From a checkpoint of a small mixture-of-experts model trained on Wikipedia.
Size: 9 layers, width 224, vocabulary 4096, 40.1M parameters.
Training: 355M tokens, 5440 steps.
Below are experts of layer 5 (counted from 0) of a mixture-of-experts language model. Rows are named router (the router's row for the expert), up (a neuron's input weights, with its number), down (a neuron's output weights, with its number) and show model dimensions 0-223. Each number is 128 + 24 x the weight over its row's rms, rounded and kept within 0 to 255. Numbers have three digits each.
Before each expert's rows: a language model's description of what the expert responds to; "comes after" lists some tokens at least twice as common just before its tokens as in all text. This comes from a sample of Wikipedia text that the model never trained on. Tokens count by the router's weight.

# expert 23
Football stats tables. Sports tables and result lists, taking pipes, spaces, scores and player positions like MF, FW, DF, plus the un in sunshine hours.
comes after: " |", " ", "|", ";", " |\n", "–"
router:143126138107172122141106139146123121165102166162172068132134153104110162104153102140145121129068150098145110131157124136124129122119154124145164124159160126160110094098149129144131095118133101117095142140123134088113168119119140106180165158091140137112127126151133123137178116139146143174131106098101145096099163089146116173146120114077133130166139115061107113086112094161148124118114110140114139121117177116130096128158129138106115117124122119113112142100101135122158093140140156111116135115140148168115125170157102159091112118155168119147126135108120095089112166109122146120185117105137172130100125103100099092123125138107132129154108162139120177119154138077142150132107
up1:101141142150128139158113148105138117125096151095115155142106168144122116088122102151100122122133094147117135121167146149146114160125129126081148153076176123126090133098133153107157136171083092119117112148137149179108141124087123148144151119091143139135134077128105100164106122122148134158157108093145156174149182128102123146108161113140123128126105147119155135111100120127104096118131117115151161113127107140115149099154076142089104132084100162120137080146122127139167064151099128080139145146150125161089101127114143126157138123120110099147126112096109111143154156099130139089134155137158127165122148136140109137143075142160104110076109154110153129119118077107150126107161
down1:107146132145130098144123085114138099135102110164070124091130160128160126127151138147127114080145146128113104137109165166154164111109120144129142140102141136131132124094140122131157145149104145135105120173077129123143109128105148138132138150133121105139177191118135136127121153111099116120082147108125163083141134153140127129145158117099119132122103178189088139137089125090105137097187134164125124118122082098131124140140149171065160137121142118167132152110130123106125128143151136156103104101115131123144124148098154118122127185113132125124083169091118130085131152121117119124108106103148143146155144143124176164119124122108122103121109150114096109135138072059179102140148
up2:129117094111127115191083130156142171115125100157124126088102111106137151151095096133163109143121137114153109112138082127125136100126103163134155138163167092112135079101138120128115093083160108156161139147140130128130076142079136111152124139101144139120141146137184113117143126150104124136143175146088102156111146129144138118135127090106138133131159108131123155114100125138121120123132133153126093111128174152117122135112094151138137118122116128170131114127141126153144124107137163109077116087144150118141110121145165150123107121168095148121144120132150138148111116114138077130142098139065123119120150113141118124162118139142198096109191111130189133110125144103099079197147
down2:125107097124078107137113152160079137120141133126103139130109141127119091116118122107162165170129134130092140116137091119117107107182147134124091110092143147110103153061128173141108135087117176179182100134137114130141148172087115154125114112148139138130095178092108118126100150138124140085090154092119133096145146173115114106131122110152131122107123119104106086143123137110132107133150103109114094161165152138090092161117148100125134156158156125131173120161155161119142140102128066147172125112134152097129137097116139132124115119160094134094112149147118123101123139118123082160137155130129114126099125142134123119137128142175137109118152107108171136124150153133165093169090
up3:162131120133145081122118169122132181142128134156101143074168134135127155169100120108105090130109106134141089142091179100195090135153119155184120121130130112148132129100127105132121183117143145140127113136138125111123139116117109109119106137147129127141115130146132132124150193164145131124131100131159125126111185130161122131097125156132139101151134122128114116134167101095140130130161132177092146121145104180114154141092134127108116116158126152121140128111152190142162127134154139086090124116124112113108136140122090143092119139142130129164107080079136141124099093155118099119114126151147162188119140121074161105153064123139156127112119123116120140134159106122145186118114
down3:072154143154153100161127058092146145165119121133141129116171122148119147152148090120114126137140148122108180171103145142139153129079145166117125093122118110186105156129142172119113060134107097128127133130148147122145085116116153174122142131132129117149097148134134146120155111129111140106125138124125132133145164129141109122161127171171117164097113107154110177130148146132172088133127121104111129141097125130143138176116130144175159076103097145147134122117112127143117125125173124160111081136136124105097139127174146128112139100135151110117095139134141121126119128120150172123121144163164090156166103157111136118079142138149166146141117142095133138105127128166097110107062
up4:145111082135111144131111140123169139109141119099170118130175077117107136135087126107140144116121115131126099119149159167134131121100125171102111123155087132114136067099130085118129095098112114171106151132189128149119133108179073104153131119148142112134164125105123108090131109100120142138095130122116109119126176142106141117106111135096150092156163112141130155134141112109124132084107134195146119124138135139136140130113097114127088159115067141138117158159140137115112167085155129131092133150107148111133100186146117159147147132143089157157091149146108136112162109184116107136099114108114143118164080136130134139114131117116102129146100183158136134131145159131108153103157
down4:095116112135116121164172168146135137143138137136098127136151148126114122177143138184142094111141124174076081086137142130106108123104086144124119127129155106154132178150110147163134133154090159139135079130127149135150091144132149166116132140116131121071130132154145190093149150105104141154130118107092117125105093127158185109107081112125086154142122147107155125156103133104104115162126122107139168146076114141060131098119163135128157114110151105106157134146167119145131140106146115117147105147142104116125101121145123142121112131111164128148141183100154129101106112129138160112159126144118125111111156112110155103080160124120174122135123127089172113140094097115141121128109
up5:120140148117145126102135107158134133122104179135112117120149128140142097114145123167107138117120121105127138113097127114157140141104115099131134156147130145118150140111122118127151112153149092109145146131145091168092123120135152098100081143123131116120087109112107071112128152153122138148158128162152104164135092118079145130128139115091147106113127121126143147068147111140163114136172124159092156181121120066137086195120112116119117138125079163108118106132115087155107122144142112109166145122144137111136128184132144108145123114142148102100164101116126159147129179129132128081142165142100124058130097114152120090167129080156145099131176170106131104115165117097112158119146
down5:110088183157077117104144125121133162132137115104060151104146134186121115123131136124128130143166101169113167149132139137120135152133126115141172131147105144104101115149196138157136130128173089141125135106176120138129083110126121116142146160161112164152105132123123124110176114128111142157106155167132103144119159170139124125125116097126149162146186102118105126136136158122141144092120131104124132191113085101143105155131097079129130190152142146115105114151135121141099123097154130107131135156124134115131094141123101121143154146165142122123144127133142150109121140132117165150170104146142155131144129137149128153154128192114170076118146164116135153131135110133166184119121
up6:078115157147106102109133123158102100132151149176143132160156077109139173131142115146114105151142098138128190111154174135138130115106142144102131150105127144118146143106121138144140108160134133104149133107139134156143109143149140131088163117123136123156062147139104146120141122144086137107106113116139127150149084102135161165146085169120139095120121138106153143152125131149105136120093130098165112116110126162077143109098160133153162101150136153135133111106130101110153145082120129166108110120101132146137181135127150118165190113128147184102151138088096150131145122113142141129111172138106108149107151134162121156155126115117114169124128090080183136123099104102077122160110
down6:124126141110131127152142136128138114113157127146097141122123161126086147139120133132141176146109126153121103144107153163075128113144096107129155114130127125172112148108146145131121115134092129163126144140106172163109108142101146116142134136087098135155098135116089116149127120137112144115140105155122124158099201115118112126146136151108139113129105098155125120129134179125099076090149115154079155103142127119090133123120081153130164151098122180120107116127111119123138134108161092111113110157149142100096170186129181120112105136143120160102119138142163120175153133106118110120145188143151174074153110128083138156141163106115145142153144154114100152182073164130130168124128
up7:165128093103150158144083139079090135122100143120129140123108095094140104109112137125141154163170149171164148126122142110121118089121119142135129106126103154122150117181104126125122108107123095091109162080137136089107132095117099082127119130098128162142113121106105109135120118088153114131132144140105157134125169147156145138138093197124100142105094148166080112083186139150164173134137141135110098164108154098120123165080131141141107184127136156081136137140154127080107142131109114129162138110140136157121164174118148159110143130124134099158120144181122165140153131126135142102118126126126112145150142131101131147108130134169121142114153142132131106155179144130087136121157
down7:114163098114131140117110118097111141147094121146094155114090124115109121141143180121112114126155113123167099103117106162101180095093148109132114100130142167116102136141149137152164121121146163161095171140155152183130107122111120151166100111127133150125103158139149118143145123150130082156153107135133175098116127131157106168148100127129128179151080074138130154119120111129109134134137158127101096118178177129084115114114140148108140168126130148168160178097135132128170124125112154151106127123117124119159089119117097137127120168094125166121111105108176140127123136099132108141121107110094096164118075118133112155108108158099119133116121110072076165111139154114108114127138
up8:129113119127144169138134131141133120142120160156130121193131080090172084127102132097091079061155121109159165114140152123135077094104108154161122111137116200128138096105117064113082119117149098134096119124123117077138101126171126093135156123161166134135126136128144139148125141130143138165149141130087145106137102127172166161146153114137110121113107112124101139119128135110133098131130103128144161130140121133134135113134132137076100118139081113099144132180149107143152142134155140144153118144120074134148176160134118105141102101081130108110135108127093129133100142116088126150114100125125149117107107144117106171099117114113132125118116156146092122100074132101108156108117
down8:108134129105152090136127099149140116175152148103136137145142116118127117114143126149122132094202136130131130131139092102105121154118070142142167162116182151127098119134086067113107128085142112144115142119159102142161160142145136092164155139119115171144167115144112102106116170143172132146156095153079166117119113148114115143184100121135098088093092086158137111130152089130139144156118146109161141138151106138115125141145167109120067140115146121128112109159139104124166127162153120159121145112094124114134151153116160157145144122121173148171113117129146112094086165116113124113112107156119136093117104157117135145168144155092123147123103125162100103130104124130145106105138
up9:114186170139110167140147116127153144109112070141168112123176113142085158142109128163128116118116152161106153147170133102106118091100133129135126178125107110128133119133171067117144117098084090152119127127160165108147129113131123131128135102163129114135127145102105122105153098125157135091128136131132091152165122173100105155142121124143168141140105145151092145158110130147146118103106095094134126188127132154147131147098162110128137117087137112079116156128114083112127160121134134106146119101100145111090145183164112134200130118074123152133096143146148110088089133134125096150116115111138114112146123161125153126140154134129130145110126179099120139150110146155161152150134
down9:116175098068097113073093130126104175107113111117125172142117116097103139146132143139116161159124145111111109157101163164168124141120130167131181146133083112095111141078110156115149167139108124133124124102123109119149105142100133139167134144129152157140129089116095150094108153106137154158148129149172120114089163129124148155125135091150123135106167145131126125126070146127107132099156176150145131142133131103116129138117164112154115129113102107112157102077160141122137137146167151103134126112135115092140150102125089130146148183124159093136113166172107094138140132137134129168086098133085114110128124146118077113140128091108149158125134163132121145121117164102143127163158

# expert 58
Latinate word stems. Opening stems of multi-piece words such as conc in concerts, cont, med, pract, and United before States or Kingdom.
comes after: " of", " and", " the", " a", " c", " to"
router:101122179113086107125062130105143129150127139131113093114092120171107109139093140114094120106101129160131121113121118123133124127140140154156116101131122107097119088132095140151117118141114111128155118120140152096091106142088152120114118110106115146142130076095150167125185108117136151145107114135175147093157109125112149122105125129172089148146146124132093128131157136176123115130123115143082103163130140162131170133116120148100131169077146143158168161122165126122113126119181145182149095100115156083127138128096133159108149146159104128109100158133133170087133155177156106149147136121151144160140175164136161093106143085141124112131144120147158130166127107113122167150135
up1:147124118082124146137152124117123159134129136122108143125152111129114135058143163145131137143132119146153177119148144137118152140147134152155170074127124157136116129128125093127149131127131133107072107112155119136135141077096081101124108145097136125202118100129116139092138117127151074107162160121099120091148114142105117119138107155143107103124094093135117125144135102130118095122170149166094152125148131152121159118148082108083126096166153115120137131123100143136137104134131130141117169114053111155104109147106106133135126184155089122112115145159109108125155158106119188154166134112114118127125171176150134133115114107117128116143124158110082120121155147126055132153145
down1:122107175091162153151116153111112155161123096142123135093117157091160109152126152138118127133152152153138121139152140111119159111128121164135134132103136116135119087175078136086142142161141122128142140133120174127134097069132154133104115090121106139123141116128094116131154107135156121117143102169151126135083097143121105127138102091183119143164093128132152129124154140141109118128164155149136178125125088175105176123120149132144151113162083123123132121137144116128132102116166118181112158165106106071078115172144158152133071143151128159119114130154100105117179158129124138148125108099109136151107165161127159144168074123121136128158098142133097111141136139130148162127159
up2:173123140099123159073104152119107115148117112156109166124104115122133103112097104154100145148100084087149111174138166113124125137144097119096104156112140157109163157137086119121103103116119084087134097132179133159142126084086092137090101102142131133140113147146141156152161143131146148139104124136093129145111111145106143124128153130105135102184106106141125143130137110130130091115157159113127149179113109139128177156100125132104108138111091137157167128133144144084133125148150112104139157157121114166141145147117143085148155147116104095115129191148136124111125114094158135163065106134120116097136103120160099076102171101142101134103139146148155142127137155103130129114089
down2:105131110100086152160140161166137139136087160090131101105106155154173137118107121176114143089151115134116119088097149112113148118121098167147115123109111125128112124138144109108133144103137112118080183144116157155129167131140136093135119123136166167152101122153083129122146090152153140114122133069086125126126129143154122127126140156103118118170141116183108123127145144094133155112138113138120123154114123159127151143111152125088123111122088092139103157120166093105123120121120174119123127144110147164150078075107135130120152142178127121111102178125137162115112132155157113127101131124122113153124129062145117068111115081141127150133175133134146199111129147128138165118131
up3:139153143120152109082149064096153186151131145154111117158131117111112132121112116115157108164151117101130146126123097138196100120108081090112109111108136126125128135150107136139135136120117095119106105126103141178135092082119139120146129097152108114120144157143121129116165114142133099150135132154153135083096171184112132151091116123095148121139140122119136158111183104140166110093123161163150126127153131175107116136132140137117112138166121118112089096112112110080124138165146115113113132155131121144127127158142131114142153150144116122157144060116145142072130125161108148122169128140110095150159137131113111167196154081128120140145132159162172115161094155121142108111122
down3:178130109091128149107122139116134133096142154120134166142127108116160164152146184116063113106130067147121075167121106107103127154189154128180129143114142105145085130186120107120143139127100088143112138124145117139127129116137196122128107120104120148132123127150143089153127160124164141139152128137100155060167158125148148103096162167148131100099114128122130074141153148152170107100110151138104175109139131168118125121175138148166160115144133102137121099121145132119119172133124106116134164098145106129078159150125107113131142106105083135143129146095124139152140138146142137123136113123152146141124133108122089167152113134106114075143122138131121124149131116110123100119106
up4:130110131114103107085154139142135116152116151095135134178175113111095139117132119098144126159113125118082134123143132153158116083133106103104169113143128132118150150132170142102176170105140142165127146134124115109133075127140129080099158103105123132103129081126139143147070093133128073094132118156134112066127157159158086111101131140164153156106127161148093095109128117142167116138105117151125098115130133146158133133126099090144105166116166157108093135166146099128106124150138102124129105114128134109152145092145116155131124150141081160132156104147152146131162157180134138066170103126145142127148130149105129120116120143167161133113162140118084096121151103159154117119114
down4:177141131161113167152148089133126096134138156130134144143164122117117128129140131084145119123098154140093130126127127121141145137098102119151174099139123151150105169132093098134093164112114092110108150087191169132127124124089148115150126109128160150108125107105109161092129118194142130123111146131120115131123125109101130152099130081126100107126058127111140163125130121095159089127137084089142159110168169120116135163112131172107118102153118150118096175147158147136150099135128122114133116088125129166167115114130176132108115121129123106132085117076171138134169115116152128135121122134102094126102149157148106135101102135182135106112175137159101153112121113110142109163096
up5:126136101111120122141114088110124109147119110140112143137118086086092113176131132145102146136120147093117198138148143151173130134132120122108145109140130096101112096123147156172157078129143115166089135131125146138125131109115125099131118135140141127127140134116167154136058116107099106145135139132099138148154126154130169192195117121141125148104160117098129099093143168114117072162116097130127156123150106165127106077108165151153087131139120123102104104137109141109115101128110090122119121081128126144130170143128125099122090128107169089109159111097095154143109123149127134122134081137137122116140148121103109144105151136207131165149141123081148114111150151139087146140139
down5:123146096130115137194121077138116142085102112134125139135130154142084090157126114153147130103096157126107162172100145141090154152163142131114137103120119114158113095126120117104148121186129111151090121104157157113132143116160118169081149179118127095132119115138141119128138133131099102162104127123152134133142137149115138144072133135120146114187125095131109128079102177103111112113099122086117093148176142115146141102125082156106122125114105074114124113112128162118170121121131078093116147117118099149112124162110145134137127124101157141084144129136135063107109161147091102130137082117111130179128161096141158106149144146141123118108115121154148133150142152099095124114106
up6:131082124139134122150090147140115106101096158118161109144135114150115128107122123110111094101142092150132070135145122133162145158138130117145186106130123125092161131168141106114137152140112107144114134149158107137096135142113099100128136109125132130139130114168134151139120146127111109131143155104137093112122076124045153100108123129114101105120111114100121157135096173158122088119154161140106140133160088155108131151146133145142147110073139138121140136109126154126123169105110091145133140135157127095188134147107119129131105080098121131130154126177133118158094193098154111142136124159120169104127125103171116139100087152152129096186101150118130131099129169179104145078120
down6:121107136125134125124089121107114099129129142113158135123091112108167152090108126135112078112136072149134124161142155140135097143130144148077120132154119164124115130133100116118120154143128097116160127136142133142123157134108089151121113119139132117154156147114170126132117129133099123102145131127161142150118067089121136098116120100140063172112145121165157141164116148091181132170095155141142061106119092140139115127096087131119118161131168128149117170146159136100123155123105081110142132104105106114133142155133110139097136168116171163161129112136162149156119104089169128103131147132127161157126121137100101130063112099147142173159127141143124121125102148190091128106095
up7:134156153116118137140098150087148066109102147150102128139129125073095085134081150131169131140132151120163153147149151127163171138115127158164157075127116146136133111146107123109109134126134108177096121136088172169084124078107129096090120140087128129117132091137121118099096132131096137110139134170148103128058158174150105156117100120141130095118139124098135146111109110120138129128112157157095143111139118168150121104113118123117125147136124128132140166149143102132133141149117136151129140080124141143127150143123117103122114135191120091091145147115199131112095113099130149138160106112157094090183133135116183140127166101121135137115152161124112121116143119161152115124134
down7:127160168142111110149145124104141143097165115168106162148114112097154145098107163100105154142107130104131206086085138123161144127159117137166116168150125136151141140120113160131124142134088150143128133120142111137109098128135123117136171110100115140148108128086136103132120119105104142149134127115149103106140119131152098117158149143148101100136143125138154118133165182106128183148110076136112141128149100150129159146095084146175132107170134126156103150143145125110121122085120156114136124103137110126117145167087123100149114110149130109120141120145168169148082174118099114168148136137129109135120114115137129157143176067098159135194145113169142117141108087157102135099096
up8:152115116136149117142091146162144134154126144087182120108127172117093113191127122148144149149087122147096099128112125110126117137153119097114146120116087141154143140126123114114104144173137107134140130100082107152136114134090166143171117122141145101107132154154128130150149155122139107128122142133123130120133199124143105165110165085105107132147089153149140115134090146139143104095160156148118159104120097144126134060131160161111163136123115118116144144146153163126100164172160166136124124127138104087125138164130104154146149114104126136160111104113123107136125128091096161125065100096181071151145126148117102133147143127133133130137162170131111115165149078110163124089117
down8:131113100141143114160168092149169110155107098096145113099081153147107179155076130125164116133136122107091151164135083138123095111132113115151127159131180111107127126122102114132105080129101130147147118132102097182157119129152127158163156160130151127147128112162136082120080131133133158132169100108098149136126177082120150136130121098104119130163136112111095132152134115099094140139183135171139103168161134120100067113150158119140140109118106115154124108104126161122125114126156127140148171122112134122157159153145114131172149096103126139160096118126185108158148133117159154133147124107126106114134162145101123131108112109142155130115144132143070145125161129154114142159161
up9:104144176118112125096116115114154137105079122120127137158095118148150129156108162123154111138108125139103108149128157097161159110168097132136112167155105098179140130112134126144088115148123142118161205162102136123124144082141105123143144139114115162123167120108135137157104160121158111131140120116163137120121136118154190135114105145159140086145152111113081138143128112094109126129139121102079114087135133125079191147156108145140106117120119096135089116104167131128130142140086135135147157126174114144131102092128151126088140109113093098108198119096090120132151109130116142131131159166146101111083116117139130176126130116150184132157125133147114119127112128175114136140097
down9:107141139138128144106154156133168155156097138119079130137100116149118153138137161145130130141108105096145134117130167106132154145131079112135077157140090109123128177157167113191158110154124085107155180112144120169139134080147113132147154168094135137120098125088105122135117136151136124137083151121176132123126108119123145154143102133123152121168160123126148118145099147120118113171103110136139130126128142143102130096159140137081124091144099144133131134153160152155156156132125168137098138161129105182115132106097150131124178116177135132074178112139119142154150131159115116155090097110125137133114179129124099141164109093165103110160094104102138125112085128141126159148116

# expert 30
Table row openers. Cells just after a table pipe in election results, medal tables, charts and squad lists, such as Party, Candidate, Votes, Gold, Title.
comes after: " |", "|", " ", "20", "–", " Party"
router:139153096134127150117092127130119145154157196104104172112096128050102140159135107131130140125101131103116150162134144111126104137128129143122154136161124117120092125123112153137124121116121095148131096138130067116139161104129095132140135146117135157105135102103123099114103142101134093109117092155116112128126173100128143131114134162143148099160128133148132102151123124114113160078107156137152169110155095148164104124111150139131078150170118168140092138107119127126141096164116106144105106106110132138148132211171118123170171151146104138135138137139158108104132135130109117102132136105066112140102091119125074167110128098107073115154145146115124136148157089112092116084125
up1:154154151155165145172123101131094121121144142122111148116128109101124144115112125133106169128103098137125144094154104138085165149139146110155091154147144115103131122134128097170178133150131113139125117104114109103134127124090109179124133120173119116131078116101171159167143080135134153146126134119135112131167088108109117160110120097138130119158147119120099154165108139172120120075067122115109142136120119142104112130155105130162141162175117134097114156106123145142077118131157083147133154146102145145124113146132138166129112127091108124181123074181121122136151169146117134095117117122144146147137135201135132117157140101116102112091151108115085107157088138154103114128088
down1:157080165159103129133150129148107116107150135160147137105092129156103134154116140140115107077099107116146129146136154104162106101139153126144126086130164092136130112132096147112114094158117188160134105177125145136097129148121131161155113109162133114121135152111104101127119169138141099093136130115121118145116149085152129129134119105161159136141138107136115156059116159124108086117128128140111146134119149115102127104155094154100116117103128132116143148165146174078121123113156104136117201098148166140124158150139113185136133129147117163115096133100157150111128155110116139114165152149153140146117113087177117129130141164110107096169120160151155076160093104108133126161089
up2:176116096120162141152082149155156142111130130142147142175115095180132148073095100142161120139130126107125081147150141147130183088119121104186135129138095143146130145089166105109124185100110142140144126100131158113121166122106128091097127154099135114124105115153086139086157116144103137085110150146156152076111164151137169110089133163117140167145176094116174141155120080123145140118130127128123159126161137124125127129132090124121124136127128126105126096150160133119101097095149136123109111111162126165167117146096174176115093125148103128115111119114121095138130133111110113170123094124165104142128135139153135161133114125110134116128141148129138139170147162118137111141175
down2:094153132149095152137159107135061168130144101115125177112106097099126146113126120124104094118179147143113123097111172138156127110110144136139144140128148151090101112158113130135117125112130172126089120122115108133178134118120111147134109086140140133125134115114117121170143137094131107112169097082114140139139130124133103136128096148128145131141151085158145108140118107093166108160128158124108132124077148089097115178163135154166122115171137116174120091116125152135184141109085158134130154121104161100164103141131110135157132176098122157132142163118145168139130124149077147159111100122133149102100110094111114085162165153162122136123101130144123112124128166110128199115129
up3:104083140156124120134153157129144132143150118070144157114136146119123110110085153114128163160161121117123134087128116165111151099158141156109138108137130135122107084140157123121148164141105119123120138150176137118107145152140121167097099136138122124140149164146129117107093116112144117086145119086155063123131146127136111150099165124114128050125151092156126145088135147128143126101149136134116080118126129104144155099087150145135162146139096149161170141104121107127134165161138113129098095090146170140152096160172120137142077117155098136112123134133095135125161131142135120109147104114122137146133096109128101155098107172123087181151172091111107096092160162134095124161136
down3:153108151135142071155089143124120152131164106105128081111136155114127122142117088162160089127129173160115102123112131167137124117139141093094161096088146130159094106150116142135114104110151135126171090154148115146130127133153178153100165140108166160098145075146134144120108121087116145134099133154128119127182131136115186099118138111149122169115133104154143152131142093092139141150147118133116155135118102136138118102139102132137088141079123104163096116104148163135106143096111103108089113117114097136097099098128133177139177099130129129156134161091140132137082150116142130118124168100107119162132152097106168089112142156120127100129119146135150131132156164119124173123084
up4:136122154131123117123129115114130127106132121156076128138114091140139147144089151103137154122121132112086123160155140107147145101113079127130136147085094133170125185134131164121140083102109129106105153172123147098137129127099149107128095071149143154131129153168126119121156164176099114125157133129155116111110120100153098115122150150075140138127129146142140147161143106098143144126145166165085099146148082100090121157137133180164168116154126095104123112129200108134096140148137155100141125176157152113093185082107127164157128116074113128082133134115133136128137118126078154126145115169133146153131135117134124133109120100123113169115114126138148134138157157110130085132144
down4:084117110095085134142144154145180150150118137106126123137187171146095129152114157172139090105120144135110121142123132144098142117143104134125125105123138110091147150147146155151096163139146134078121093109130141114128111112128117133143145100137156120145130100176143148134122087095099124177150128167173140104173137100090130135088106160066101174122165130111137105112141158109129160093097114073094143091119147118111170131147128134135164132145126125173149114148145126136101138139122117115107154122154124110154097132153124105148126133113144146068092122123121123113167179167138139114106112144088170158119098163110153154110132135134137084109128106102158158125115123085144112107118
up5:143129111133129141133143146132114128073109117101145081103194178170134115149156093129120152105138157106077118104101110157124112128139157137167112091127096141135158109137177112131131144160082116148143128097119149136155135179137150139122145168146162113139114170153150151159157137099117133147113148143072146107154134097141089143113118105130086155135113164124156120096137177151127094125144088112132077157096160146152141121150139116136112144108064095141118122109119155158109113123097108137078122146132136165099136130123139114137124107096108134100073124121106112122134115180163138127128159136155157131138118137144131149126149157130085134140083128141155148174123164131146156115138
down5:136093058154111156140139112135139144124142131127122163149122133133090155112127138122138146107111086172119139102148117132119118117174148151115129149149104153109089130095135135144081115170123158153132134108112170125154119118159127156197151106124079144153155125186128110126112126077099138087105109136131166101136113074140137174147108133172139103086136133153134136170157157130137120134152134149088141113121101112112138098113112113168161178159165127132134137159122143133132115151148117169151129173112155099111129160139124170114138130116133113098090132145147177149140115128138130091145141131146151201139137120126163127130119155143141141127131121180115142110159164153162098128152
up6:107139102087076159121130106172142139130147118102151113112188094150149140109117090092124150114082122140110148130101125097143113125097151106138136137121167138117173138109131136134176158087124156171101147114115146119143085137145110129157124126173146108124095128112122150142125107137167140118139113114096073163116133121090189133088127104121107111149121147060090108118082126144103147152159163139133130112087125107121127112120126085136143134132157153123127137121133092123123105178087095135114186099138126107082148138121105134118135137124153094126167133139123113131156093096127121134101141125149125099129107090144140107115076076145133132098142085137107132154143162135130095133168
down6:140149078088118085120067155171136130169131160121115144097088119125096149119114134101099166138117140102140125132145146110105121122127124136120079107155142145109084144151138113155110164091090153110089115133140125073137099169137135092162144144114135113125113101096124128153128114077133156144121166105084153132134172127123144085096138133131147095113143138165112107124170118141108135112160147108143139138138123103125099161060128106110107115150131163110130156134143122165165111145121125135116119119091134116124100173163093182159141147094164132139144120133111084111123111091127146116137116090150123145110116148083101126079114136090137124147148134180093154132119098127129147154143
up7:140159147110104089148105143118107100141114120093127131114110124137114159121144100128117112173164105122115169134178113149139119097194123131092162103130140054153150092114161113140117109131117123153106121118167122101139163154139115130112074129138140126095145113116136113100104097110130121137126106068123112134113094107194110135120118133075116127141112134106131153086127139127102123117133130171099111130122145150139158153144127152173131130091112132102155145143166125133141175141067125116131133133111141126153083092097093136101104099161073117083109149081119146143148120129103124150153111127132138116119117138169090124087110093163100136118096158142111134106161159109136144163148
down7:158090103131156132152103118120129158135138108104148103110113170143150115124146099163119149176134164136120117134122122125120187109110118137114141148105116145116109127130141127130112139136085109123161078128113143118084127107149137137137126160162153128098166150106124117099096168154124156129131155157099131165133138131150126132165143163157122140127127134166078146146159172103124145165101094104133139119141105136102143124181169131119065096139146113167129110131140131144148120120150084131168114200124118140143135127179150111110146109125086169146146164126127136079135132158152200160135100146124134129157112115123129115126130142145124151074132188127156092095097095092120114133106
up8:133094137102127106127135161108158106112170126125118124134140114100095132185107094134127117175114133152130113093130144123182131110078132128133159074138090116144134155077125094154119143149161166107135118125134152127112123124135166154149166133142096144161121121113138164078106162105166127147122140135096169092126160140167136091136103140127087098138163136118123139131089127112125104161139094157176171103130132088135143134133119150115093089135184141148142125100121138129107118089170110091110101153155150111104107164137121133102149125145143159156137136090126112080084126121137146132094125136135190152162121104089145134137085139132114128140093138131145125106134133152170154134097
down8:133126145114151114117163153126164122099104126127107110104174099138071138106124156122116131137156120122086125107115150141124144162122075135127118098134065080154144111132115120129162121169184175161161124112151120091108100089138149121108125135077159112188140135128124170143126157124135113159167119131178109123161127136096137108142125121098124141107173111070161153144159140155116136154155114118137134113128138108121112122146155156119180138134171126149139145144109114093117129131137098110155116145107115111135114117121128142080146073098115136161117161092134081117113092119170135120114128171146142117160161115088169128083108142122139144125139126119140126127104103142160119093085
up9:163169144101110122114135147121119137153086132100153140130115169135136145165151133115147151146117153119113143150100144108122125135127090140172097088120179099139108143133122153102127164157110142129142134119117114125085093095159136130086102114115129136128125146131141101167128134133091138167084145119150165133139084146156149190072153146113157140118125171114091136161141101138119136084137114179115120112171105099135114130099149138116116098111091114157143147104114099105102129145085150133158166138160110162106141113121129144130095142113113127129117096101083178134124125172148163117162149098146158120140164148131107120112143095157110150128134115139104145089120132136201072115108
down9:117171110102134092128134122108139116115156090133084130108102133155111146087138080131105156135138159141114143131155162088125113131113126094126146161132171116128128099144119104153136118117174126127149126118141181117102102164102140145168095109113086139193135099108118112105167121175092120084138156116088138096123118126140114158140118126160158128138148108146120157163106111163139128116137174129110136163101144137129114167111118125140150121154138088107145150138138149142105127098109119103126129104099142127123161141101164161118111080132097101142108103129101085111089098084131164142108130198130147105175152130136121104096108144112149108138150152120109140124130158160156202112140